config.toml
n_layer = 8
d_model = 192
n_experts = 20
experts_per_token = 1
d_expert = 320
d_shared_expert = 0
activation = "squared_relu"
moe_layers = [0, 1, 2, 3, 4, 5, 6, 7]
router_score = "sigmoid"
normalize_top_k = false
routed_scale = 1.0
balance_loss = 0.000371
balance_bias = true
router_bias = true
scale_expert_input = true
init_std_router = 0.0328
lr_router = 0.000416
vocab_size = 8192
norm = "rmsnorm"
norm_eps = 1e-05
tie_embeddings = false
optimizer = "muon"
lr = 0.0018
beta1 = 0.93
grad_clip = 0.5
batch_tokens = 32768
seq_len = 512
train_tokens = 260600000
steps = 7953
dataset = "wikipedia_en"
Below are experts of layer 2 (counted from 0) of a mixture-of-experts language model. Rows are named router (the router's row for the expert), down (a neuron's output weights, with its number) and show model dimensions 96-191. Each number is 50 + 10 x the weight over its row's rms, rounded and kept within 0 to 99.
After each expert's rows: "comes before" lists some tokens at least twice as common just after its tokens as in all text. This comes from a sample of Wikipedia text that the model never trained on. Tokens count by the router's weight.

# expert 12
router:67 26 63 58 51 51 58 48 48 48 49 52 56 46 44 56 42 51 65 62 33 51 51 64 53 56 37 43 41 67 54 43 40 48 63 63 41 43 43 42 65 72 52 50 51 55 55 66 55 47 42 52 49 43 46 34 53 46 20 37 68 55 54 64 40 49 59 39 48 51 53 53 56 51 52 41 46 54 45 38 30 43 58 54 48 45 63 53 40 63 41 50 51 59 51 43
down0:58 54 40 39 59 65 51 70 50 49 56 61 46 42 43 57 58 57 58 59 48 39 57 41 53 45 42 57 43 44 46 65 53 55 57 37 44 70 42 52 28 62 57 45 42 55 66 37 48 35 42 51 50 43 50 57 58 61 37 56 37 59 46 57 62 51 40 45 36 40 51 39 41 46 45 36 47 48 57 52 42 37 34 59 46 44 40 60 55 46 53 53 48 58 55 41
comes before: "\n", "  ", " 0", " 1", " 2", " 3"

# expert 19
router:54 53 54 59 61 55 49 58 44 53 40 49 54 66 55 33 31 53 46 47 57 54 53 70 67 36 53 39 50 51 39 58 55 60 58 41 50 51 48 57 51 53 59 27 49 53 51 45 51 48 48 46 38 33 41 58 37 52 53 42 46 63 47 62 38 62 59 50 54 60 55 67 66 49 50 32 54 63 47 41 37 50 36 64 67 52 75 67 41 39 45 64 53 59 34 35
down0:45 39 40 39 49 40 38 48 54 52 40 48 49 47 38 50 66 51 66 47 47 35 61 35 88 36 31 56 50 77 41 40 57 51 47 46 45 59 30 56 62 59 43 65 52 40 50 47 43 52 67 47 50 47 41 52 40 52 46 71 54 54 37 54 41 47 47 50 53 49 44 54 59 47 48 50 57 44 61 43 64 52 52 63 40 53 44 47 56 46 50 67 35 58 62 48
comes before: "\n\n", " The", " He", " In", " It", "0"

# expert 10
router:58 39 46 61 50 42 63 69 57 48 58 52 58 58 53 67 69 54 34 44 56 64 60 70 35 42 25 63 56 57 58 56 44 46 62 53 64 47 59 63 54 42 45 68 57 62 38 48 45 54 49 46 47 44 62 65 63 47 55 37 50 47 33 42 57 76 55 56 39 50 63 21 44 43 60 42 55 61 45 55 47 52 37 50 65 66 58 53 49 60 48 43 63 52 50 49
down0:49 57 57 42 52 49 51 53 49 42 57 31 42 34 40 50 41 61 58 55 56 56 33 37 62 45 69 50 57 57 49 55 53 49 31 63 58 56 46 40 49 50 41 62 65 51 54 46 72 39 43 47 53 56 63 64 63 59 44 71 38 50 34 68 42 52 39 42 54 39 58 47 45 50 49 59 39 54 49 59 42 45 59 56 55 70 46 67 41 60 68 44 46 40 54 54
comes before: "s", "ed", "d", "ing", "y", "t"

# expert 5
router:50 52 33 67 45 43 41 62 49 46 63 49 36 45 46 64 33 40 57 65 32 50 47 50 60 53 50 47 53 40 56 48 56 36 37 64 51 42 51 60 64 58 51 35 42 40 56 62 66 51 39 48 71 40 56 46 47 53 56 54 42 55 42 19 59 53 47 53 49 67 49 52 68 45 42 63 70 55 50 38 56 25 41 62 62 38 67 49 47 44 53 45 38 45 41 49
down0:58 63 46 54 53 45 46 57 35 57 52 53 51 57 65 54 60 48 37 38 33 51 50 32 64 43 66 49 62 46 44 62 31 29 57 46 45 59 61 47 52 50 39 39 60 50 20 53 68 55 22 60 44 45 54 57 48 50 48 42 42 37 61 38 47 52 48 43 41 40 60 70 54 46 57 48 49 40 46 41 61 48 38 44 59 52 76 43 61 44 50 63 60 54 68 40
comes before: " the", " a", " his", " be", " their", " its"

# expert 14
router:62 58 43 56 59 54 46 44 64 40 54 50 45 47 42 40 49 56 48 51 39 52 39 43 33 59 36 50 52 44 45 50 52 55 50 40 53 40 48 45 39 45 58 69 43 31 64 59 30 46 33 35 49 55 55 53 59 49 46 54 64 46 65 38 32 67 52 37 46 54 50 48 40 36 43 52 52 54 35 40 49 40 47 52 26 38 56 58 65 38 55 59 39 46 51 69
down0:53 43 50 45 57 59 36 43 60 66 54 42 31 68 52 37 55 55 54 52 29 55 46 37 44 36 20 55 58 58 44 33 44 67 67 67 43 48 45 49 54 60 35 60 63 56 53 57 51 46 47 51 54 64 45 58 44 43 42 64 46 56 63 66 51 45 42 57 39 46 50 41 64 64 49 54 48 33 38 38 45 49 54 43 65 35 52 47 50 60 46 55 65 48 51 53
comes before: " of", ",", ".", "s", " in", " and"

# expert 15
router:58 54 59 41 48 54 58 69 57 55 46 54 63 46 50 35 60 30 48 69 59 36 42 70 54 41 40 52 53 58 78 63 66 50 49 58 40 39 62 43 46 40 50 45 54 63 58 48 41 62 34 59 39 45 54 50 44 55 39 48 52 55 66 30 40 52 69 40 42 48 55 59 52 48 71 51 39 50 43 52 55 58 41 68 39 66 52 46 69 46 35 50 54 63 45 38
down0:52 61 66 33 60 52 58 43 59 62 40 61 70 46 43 59 55 42 48 51 56 53 37 74 51 39 39 49 75 54 54 51 44 56 55 53 43 57 47 59 42 52 38 58 45 61 58 43 67 58 52 42 35 42 30 35 62 66 55 44 53 47 57 56 45 65 49 55 62 39 31 33 52 47 61 43 56 40 58 65 34 31 56 56 59 52 49 55 47 44 39 45 44 44 60 42
comes before: " |", "–", ")", ".", "%", ","

# expert 9
router:50 50 34 50 29 50 45 55 52 65 52 34 52 61 51 33 41 38 61 45 43 49 46 59 51 63 56 65 61 35 64 61 42 56 60 33 54 55 54 72 57 45 40 57 54 50 69 61 53 69 49 60 58 53 52 33 43 57 51 54 67 47 64 47 49 46 56 51 72 78 48 41 75 61 53 56 48 62 61 52 53 54 54 46 47 47 54 53 29 34 42 48 26 46 33 62
down0:48 53 44 45 52 44 73 33 45 47 50 61 54 67 55 80 47 43 46 23 54 30 44 73 48 57 33 58 25 42 48 48 44 50 48 52 41 59 40 37 61 52 52 34 48 39 58 52 50 37 52 55 46 69 63 52 46 52 38 44 42 37 54 66 29 57 62 47 40 43 61 48 53 39 37 46 55 50 47 55 33 60 45 55 66 65 35 65 36 35 26 50 58 43 60 45
comes before: ",", " and", " of", " (", "'", " in"

# expert 13
router:51 47 44 41 36 47 61 48 59 38 63 40 53 65 52 46 52 55 48 34 62 45 45 47 55 51 65 44 54 57 44 65 41 58 49 59 40 58 65 42 32 38 39 47 48 37 56 57 54 73 57 57 42 55 47 63 41 45 56 56 47 58 56 63 42 50 54 77 44 55 32 69 51 58 46 34 73 47 32 31 57 62 41 69 63 39 58 61 44 45 53 46 52 43 45 48
down0:44 72 29 50 37 52 58 48 46 56 45 48 57 53 46 51 39 70 46 56 50 62 52 46 59 48 47 43 49 59 25 59 46 65 47 50 44 49 18 55 50 62 40 43 38 53 51 61 37 54 44 57 68 54 32 53 58 67 59 63 47 41 57 70 38 60 45 48 43 37 45 68 57 49 56 58 46 51 59 54 61 60 52 64 50 42 52 41 63 70 53 47 52 57 42 56
comes before: "-", ":", "|", " List", "ing", " Born"

# expert 11
router:53 38 50 66 50 48 56 45 45 30 58 51 44 60 52 41 57 38 38 31 36 62 36 40 51 52 40 40 56 58 39 47 39 55 57 35 46 53 67 45 51 46 57 43 40 50 45 64 51 57 70 45 68 54 41 68 46 60 42 57 75 42 36 40 48 43 46 37 42 57 58 43 52 51 59 67 46 55 52 59 45 55 49 59 42 51 33 42 52 46 62 62 26 37 44 32
down0:32 52 42 55 52 52 44 47 70 42 67 44 52 44 45 56 43 50 76 55 52 66 59 68 46 46 52 45 64 36 51 44 56 62 57 65 55 41 47 42 28 65 52 50 52 55 65 49 53 35 56 50 44 41 37 34 54 64 52 31 66 46 74 48 68 52 52 57 78 44 56 58 55 64 50 51 50 53 50 42 45 51 57 65 49 45 43 52 56 44 47 53 44 59 74 44
comes before: "|", "-", "=", "The", "In", "On"

# expert 18
router:53 63 22 47 55 45 56 61 37 45 47 55 53 52 47 32 58 49 57 49 50 48 49 73 57 36 36 46 57 59 42 39 51 71 57 63 64 50 46 46 44 46 55 30 37 67 48 56 47 54 48 49 55 57 55 56 38 60 56 45 57 63 65 45 34 53 52 43 53 58 51 29 49 49 37 33 48 40 64 56 33 63 47 57 58 48 49 55 37 54 58 44 42 31 43 61
down0:51 70 41 65 52 35 51 51 37 50 35 72 45 66 47 43 65 57 58 41 51 50 58 33 41 46 51 51 59 65 34 50 64 39 36 49 52 25 53 64 54 50 51 68 38 56 64 44 55 49 44 42 51 51 50 48 42 55 53 52 53 51 50 66 51 55 46 50 69 32 50 38 55 39 48 53 46 54 54 47 53 58 46 61 32 53 48 33 60 56 56 50 48 54 57 42
comes before: " by", " to", " in", " as", " on", " for"

# expert 7
router:52 57 41 57 39 45 42 42 56 58 47 49 51 57 57 50 62 41 50 53 67 63 37 67 43 37 44 60 63 44 51 38 55 70 53 39 39 44 55 45 43 46 28 45 48 80 54 48 56 59 53 47 38 59 56 42 48 50 49 50 47 61 43 52 45 51 72 41 50 59 43 25 72 49 39 37 41 53 26 46 56 35 31 51 44 80 43 47 65 37 54 34 53 54 57 42
down0:60 46 55 57 62 42 49 63 48 45 47 44 51 53 44 43 58 38 50 40 60 48 41 28 67 55 52 41 45 57 58 45 54 55 44 48 48 60 62 57 45 60 56 58 57 39 40 34 52 63 56 50 77 41 47 63 53 53 65 41 61 60 45 59 39 43 27 60 36 48 59 53 56 58 39 45 46 38 41 36 67 50 55 53 58 58 53 30 38 53 62 39 57 62 50 68
comes before: " |", " in", ":", " for", " season", " team"